Weights of a small mixture-of-experts language model, trained from scratch on English Wikipedia: width 256.
Below are experts of layer 7 (counted from 0) of a mixture-of-experts language model. Rows are named router (the router's row for the expert), up (a neuron's input weights, with its number), down (a neuron's output weights, with its number) and show model dimensions 0-255. Each number is 128 + 24 x the weight over its row's rms, rounded and kept within 0 to 255. Numbers have three digits each.
After each expert's rows: a language model's description of what the expert responds to; "comes before" lists some tokens at least twice as common just after its tokens as in all text. This comes from a sample of Wikipedia text that the model never trained on. Tokens count by the router's weight.

# expert 52
router:138095159117164108136118118103135137164096173124148139143142106101129122138108153150155104098129177138115169145143109114145118107092117094150156123155112137154105108090099124161110145155091150136154159140156105093177106076174163107137140089156155122087163102096170129108144141110145149155138149139121090146114105145159130147114082115130153115132127094127108107171105119157163102082118113135151137129125130125090095155110156146093109104148082131112136121176136130111145135140179152134098147151113088117149133094134129147107136135133169131101161102119157142126140146151149140144099093132087101172090087167157172106166147106089108112157120132129136104140150151109119115121117164104142124101116114100152170117135106111116162130097128159169163086156131130141123112133122147
up1:112126146124129135161120109128143141126128102095165124105126050130181123134112135146123133082172123135128130114132100124124127090116129102121129128130112138130124125131126078132142175131124126113140146130154119147151129145157129130172144122132170128094134127139124151141068178102222131135157140119129120154114091126127126144109097147178193139144132114118108113147112119130144119119131116117126130144127132161120148129127137130129127125128117131115194034131178106118127122112159123103127121138109108128209126112114108132135150136118138125136153126120120160125131130139129156149130144099121106130106081124128115106144122104153100107247109128118135129138134121099178132090131136111124125113051124150128140126165125133138124134119124156125161105147129182171104115138158111
down1:155133119123126114120131204133109128134127129115071128118114139156184139151134150119135074129137119127141141153126118132078128130072118136128099127166124135129127134147129093179130127134195105128112189132131130132123124167142184126154157128125060121126145133128176120097115123121180132127078136127134120160107131147109177127125134175129171127113125136158129108147108076138127127119122104124132124058135108134120126127080136120110141127064131132113180138143121127083127129117141125132122143134132110128143108118115121128114095142130136120141147131118153092133114123188102162136105126117113126115128134166100086105176130133141135108108132222125128147140127132133165095119103109037136119089124133092100126119117129145133131117134136126126132122113162193136133107125138119
What it handles: Final digits of years and numbers, month names and line breaks in dated text and tables, such as 196-4, July, 2,150.
comes before: "| ", "- ", ", ", ")", "201", "), "

# expert 55
router:144101141151146160118085087120144088138090168105114134106143094092150090120111168150152104083172157167110139121156105128154138122110085112131137155140074135126108137105108118162098142166119158109131155158172122121171130103133140131153131126125121121121149117115180101111136193107155142120120164122111112138112120182160132167106100127152131117125147114152066123180127124130151103113074074143141127129153155110089132141116125126093135087165120132124131128151128110131117162102147135132090153135125097102167134125147138145084139150124137130109176111121138143112126135160138145166101136105095126135097111116133154102172161123087117111175105168116121072150119134112128114090143150112134130119109097105135151095130108139132154129132138149128149071139138126179127125134164153
up1:124122164127113163157089111140087126126116128130131126131231124092194118127126130095132129128124049146127123126131133130136171113190125083142131131115046142128126131065128110136129130098126156128099127158195124126138115131122130089228177092191130128114142176148127137106055124152126146127135125109095134108128098125111113135117117117176130121128128131167117128099133128099131143110134113135117163108140078128124117125114134132126161163130132085125128115166130127103134127128124127131117154164113158137100129127103129130129130127164127114131135128087134124128139159076167132146168148094132121127128128129137127129125138141137131112131126131136122129130078113127096144130108127126127181117114174128129136143160135115128131082120125128127124159140161128148129079160137133
down1:135055115117128109132132122108127131160131131121099171187130126132173177141067131121104134202091113171128114141128139136127124119128141135165141129144128126144128138139048133120134136126127121112132161185150106134126156137124112108091103127046115126104129125096128134155130093154164143129119126128136121113128131135127107134128118140157155141128122133131127115130113118128120200105128124128075087126121121118081127136176152119080125138110125133085064125120140061131147128122116127169130133123139113103135094127131123168134127121135137100133115150134128129106162122138181113129128126122133133149110129138054133178166118131126139128129147140129151180191137125026108128163129130124110130096128129124146082134109114100118138121131124141148099147101126125125130136148136125
What it handles: Century prefixes of years such as 199, 201, 202, and en dashes in tennis scores and year ranges like 6–4, 1890–1893.
comes before: "0", "6", "4", "8", "7", "3"

# expert 11
router:149139164102135142141104111107142128151114115101109137121148126103138109087108153140100106101159118183102125114151098136116128102105116132165145100188098136162101136072148107143107134144136126131117161127130123094147146114145142123160131130120179120109144101125167164096138140074135159153107146158122118115130089190171165158105120112171156104125170112129092134129113120152145102127104124103147133151185122111089107159116139150120110092162122140114120144132168148113123096108161150126120107118122121108152148134143138109098132123110150083110178111090127139117148179177152149157085124111103122129134088145167133088158137108106126104161118149144145095150138107082143116114099161092158157154091124117119150107151104092107145134086135131159172077133128128149105117150142113
up0:145146171130114126131106127170134108141097132124045137130146131129115138255130186132128086118103128124123104149127129125144090106128086130127148126128122127145123123099137129145127122113128143128130131128126125105128124102128137144153104154123115127132124127156098120128128128150111152140147098136102128128174127134136129141128127136094127125132129030125117149133128134129096132135110078113128144138123102119141089127051124127122128123155139121144127126129140175137107126133127123138133152126109137125117152128132128113128130112132084126131190125132126101124156136117130122132124121116126129128134126131127142118120135124128128142152006083129128127127112124102130154130127157144187166239127134120100089128136094107092189128121139128127125126129134128153162162129131132
down0:135132129131115164124149128127127148153149108132124058136122129184128105151123144135142092150124133151129121137106134125097136115120127047101124056115120100025124122129133126123136154151128177121125130118126128066127141137131125117129124146093068128116129147156133077118124134127102125096073124180131128123144137128173127130132075129134129136117157127131119126162127153151085154186129129128131125117145131070129148143112120128156126132132148162135140109095114135128173117132124148143114113126080102128126147098075165134113128144137124125124089131121127126125142143130166122128120127145091119120134124134136134126134129177133136123129164134173110151148081101124129172124172096114150150122139132125131134096088175163124141101078099074122128173103059128133129164133119099
What it handles: Units and separators inside infobox and career-stat lists, such as ft in heights, km, kg, born, slashes and dashes in apps/goals lines.
comes before: ": ", "200", "201", "(", "0 ", "199"

# expert 28
router:130097127104134164144102128112115115119099198135169165120176102086166094144123156108152121112133135155118159120150096111143099110098120120149124123132067150151105132099114088123119142167122122110154144141148121104161144098143141087123175110142164107102149093111146122136142135116137143116117159117102120136144096138145138156108102103131177126138161114123116078138120114142137082100131112130173164148129151140111133112105158131091113123160128126132112110144151136120177142070157150143095153129126112120094169121142091153119177123138155044089159131115123144107131145170142162124099095085139113162092115129149179113146135129107129093127105140106153106139116147070119129104114160134131146121109110117164139144147094077123134163100140123158139130149114148152128149116147099
up1:170128125181134178156128125135134099129127127128118128123130128117131171146134130128122132123115127139131119144143037164128114111127108112128116128114131131131123139116166134128182125141072113164133177138147128092128117135120136142115129131166118127106127135133106041096095133120125128102155088116125127169115140115118131128129136123070140123141127129151130128132127126098120122110127130126162213164148122195128114150104130131164129123128225122130129125136137123132119127124123154114099106166112122153137127152128141142124128129156065125109131126128074115068127140169130128130128129117125121122133125086127133127127141126136129135132126130130127133119169112130130164142124129127108117112103128125128133127201095122127126102165122134071110128123134133231086070132196127
down1:132114161132100108078142128134134128139129198149056128130126139132132112037164128126144162127099164084130105126140124126167125119108125130154131144094126131093125169107161125128127122129114106119140130100105156119155124125131130163122122125110116129149122122127122137181101132117124112168126146057114103125127128037121124128206138115133151125111135127131126123147124145125095132121127122173136133140170204070142127120098108141137113123147116143160128124128132127123128153126154129131130116124145128164125148117052128151136125109132111121133114124127130140167121131166118128149134128117122122134092134113155118122152098135145127101170107128145140117130137128107113209126149121124109116105117128128101109170112129133120058134123133118150131124135124136128236129082134131
What it handles: Prepositions and conjunctions opening time or place phrases in biographies and histories, such as in, on, during, before, after, until.
comes before: "the ", "a ", "201", "his ", "200", "he "

# expert 1
router:137109147105175119142099128107130133172097172095138145135133126096142126145105148156144107104146176148100144171137090136158126104097113105150179127151099130152093138091091117150129147132074142133163168160163127120176115087157171112159131086155150104116167099080162128119135175098149149140134148157098095159099125149166153151120087083147160122143144103121110107171093108144176105096117131117154144138122131120109106144117144137132118110167104122129138101149182132118133152108171152133120142146126099099164144116155117147101154125139152121114149114108126140116118144150148143132112083128106098150119097144155168098169150135106114102151113153135121121131158149102131130123110159117133152105120119088148176108122110097108152140104149155181168099149139137145128124123133140
up3:089124129063165121120132128127133131130114133066129177172133125154158119112129124108133120125124171127140124128126127128180124122125142109134132175225066149152126099117131129195126127159128105137209117124122136108135128073129117087128146134139187097114136111103194129124135144139173126083110120131103126138134091124121107124081129125130128100157121128134122129126128132110123135075096102157140105132125175170138122223118137132142143131129135129125136077120136141113154143131147133128124171126128125134131130132140132111105126129132148125123119121086129125115110130170131126146090096137130113154095140142135123117119137118085105142185131131096127111128126136148124150119107127133128156132128132151128150128130131166134111093110140158099173131125037128128130164127128097
down3:124119121050114131184126123120099132171136123106169129101099119119123141124160136129115129149109152096092132123130063130094134116130155132110162110115126146125093119122088130114129157114095178122128126128115137113105083111140131134133124119105155122109124122119131129090119140180202169126124133131126082129132127121161128119166126094142048117157131128060123078113131115152148194120131108130126129149116132113107093133179127107085141114131140128140125105138136138129130146128088119112122125126119063139146115099124122161124168133118142149155139138126157138103154127139133131125093123155157101149139159153171112172153129141130110136135137152123088058127127158118150105123078132128127126144186127165125112139171068128170160177129117135162133129145096119138130135120125143
What it handles: Pipe separators and commas between values in tables and lists, such as scores, seasons, dates (January 11, 1958), route numbers.
comes before: "| ", "201", "–", "202", ".", "200"

# expert 50
router:140087141115183113156105125110128137160077156093140146127148127116151107112098146168147092095144161147118154152143112133149115123092094116135155127161104125159103118094096118171105157150080148130165145132164122096161104091147158112143129106145147102104165116092162133104144138085155149135125144154111094151119112140144150147108100111141141142139130094125101106169091119138170093088105120122168148126133136140102099148121142140105106071153097105116163105170149117099138134121156156141108141137122096119168144096133130149091153124142153116093172103098152138117117143147157142115101092134105091164113070144161176113161136115100111121153105138123115114134160166107132105126107165099148109112119103102141182125113107117102148124108141156159154078155114137144133115133117133
up1:146100128112132131128127126127115131115111187156173139108119107092128128128088155123122084122116129155127131145136125128155113010129128110150154111131113153147093127129130124171100131193132057138141130128153106128187153127123131128130100090158123054090129130125153127131167161138144125128129132147128128117125111175167091127134120125132124068120167121134127089127127134119153131122082117153129123128175142127061128172098186131144109117141132147134125111151129129129151129073137120154135178110141127119131122102127131129095130123096121128103128130130128161080165182129131152179120124118124099118093134133133128071128137131148128143127113203073142124148129127130116141077122128117159147137128127125146185128126117122134145129112138154121155112140125142118116123127128127
down1:148056136127113172111131127128122136115129111150108153089134129149150076122127135135144139115128141130143129158153126140121099123136144121125121134138150136089113128137130133110100134109103131152104074127113139119088128147077130132129076129146156123119129128112139088109127211155130206112126123115119126120123125095103135136183128128148158132143099110132123123138103132147121176071113117164134073109125170129179137143162095109131121151127132125094126129129082116128181139077115106140110138105133126165122122128128130123114089109184125074069100147128119161080156169125137141114117120107141134127133130128159106148116141127129134138137117153135134140159115102131114137157128162064128133130181120127148129157150126141128128149166166114152119186128122140127080051145146163
What it handles: Line-start dashes and table cell entries like years and numbers, e.g. 200, 36, in infoboxes, taxonomy Authority lines and score tables.
comes before: "| ", "- ", ".", ")", ") ", "4 "

# expert 2
router:165091158117169121130113134142120119155082149085140145145152112097148105141103131157150102121145173134105168150138110145156133115103115107137158138163116150162109119072095112162111176141106140141157153130158092094173120095151155127138135109156138111083159098103177108108133161110173147145132149135114103168113104174157137145095094100142148135134150104114111101141101132144167097091123119130134133130138143135100110139115124147120101071164098122117178106162150127107148137144156158129086145142112121121150175104141139157117165138130171120081172108108146145128110145147136149137099107124102108174102070152147180111146143106105113111145126144111137119129158143107115119127100152105137118108099110097152170106136103101125145136111129167160161080155122143133120110132117133
up3:155132128086118159131091131099125129141123151135112132103172130171206125142131163130158115128150158153131122168123133124127097134125103131116130133145120134155099109129130112145097123135148077116143184124131131132120092129136135123133124108134205128054129097151123114134154116120130128128095180104108126150141082158126153127120096116124142123129121080096116090145127087116153068102127126212141151109128128176061123127127161106107130105140096119126135127131157132124076105137170127181128179138115119134121146097136119112132141105134130111049129118126137123128093177145186156133126083127120114130124128145127137135200112126141081133128120145108147103124134117129139097122150138112165127126129134127131132115130114144132131158135132162099126119076121151132153120132174127
down3:128148109120136101124133119121104091103120155128143135130124144127127130132106128150103160143099133161135116207087132058125129139136114143074092128138093142104085143123122130152103176120116151144175237132143070142139118129121122116192119120117139156132123140129155118073127117118137112141099098139126127098134081147138129083150144133098147138075165132140130167107126153170094118103130219111141168097142111138184098148135140155161124105127147137146084118132154123132150127140129116104108125130144129114108131143125125145145132121109115171107129138133145127122149123130136127141073135079131116134145104140161122118167147121125120094114129132093110128107128119121105125101107128125115119155140080110138198128130138127125124130102127131128084131113150111186122105135118120
What it handles: Numbers and closing parentheses inside results tables and lists, plus commerce nouns like sales, prices, and the modals would, will.
comes before: "\n", ", ", ".", ". ", "; ", "0 "

# expert 12
router:112114131101145145137104096118144119101113141123176149097121097126184124138099118143132137125120134170100151137151101079143103104116125129088164137133107168151121089129098112153119148144121134112152141153116122085168129140145142114143132070108127123087115066126161119105173127113160153094119150176101137155130099146138116124117127098161179116168148099147101085159100128129110123081092126134177148174156170161106137144106149129131130094136135130130152094177145120121145129098145138147092133142128101134121159105135099163109155132134160123117149122132136145098136134169176168120113123123096118152092093137165139054129127123115105114150122144113111112150141164116165104115118137100120166102120120116146151113137100097140153124125160148126164105141085151165120161164126170
up0:169132127073129138128168133127114131128128139128000125120128127142124133128130128139125127131034131069133133147150102098128129178151154108125135159124137136128127123128126126125124128161154043077132128128126122129146066127145115121139106125165117129128131118128132129139179129172131175129141122127111128133059085085117119129124120136122127130109128117128127133138127128130131145145119120114148126128151129140154125077149120114128134210135128094113131131118123135136123142095128142126183130102123113171101128160144121117151142127112178127133118129112130143103122108112102109124122159126134116127056142135144134113129126120125106127127128130132223128124150107128127127119126131128131130026138128125128127128152128130148112127091124133127129128138151134178122127123130118
down0:152080121130145128127127131127138133140113128104133164128140102154127138107131083127192097130152109059130078122124124113135120119127128035093124138129114135125124212133145130129130032128137096071133136147158108129135121131134136103084125106129106184124121050076099127167128153135158123139154135166141123128126112132185130104195150108131121131128140111144105158154120114091141120127127127146143127183109121117112083137131101137148126086123130155142129150125146130102114127125124158126129097139126136127116113103044130151128181117151132152137109126119137121125132127142159114146146134099064128128147113129110097114172141127127127135134129164124109162127133135129130130125131164127081117161087127115151136129118123122126138155135128117139138126155122156154097135119101106
What it handles: Auxiliary and linking verbs (has, had, have, been, would, could, be), especially has/had followed by an object such as had no involvement.
comes before: "a ", "been ", "the ", "not ", "to ", "be "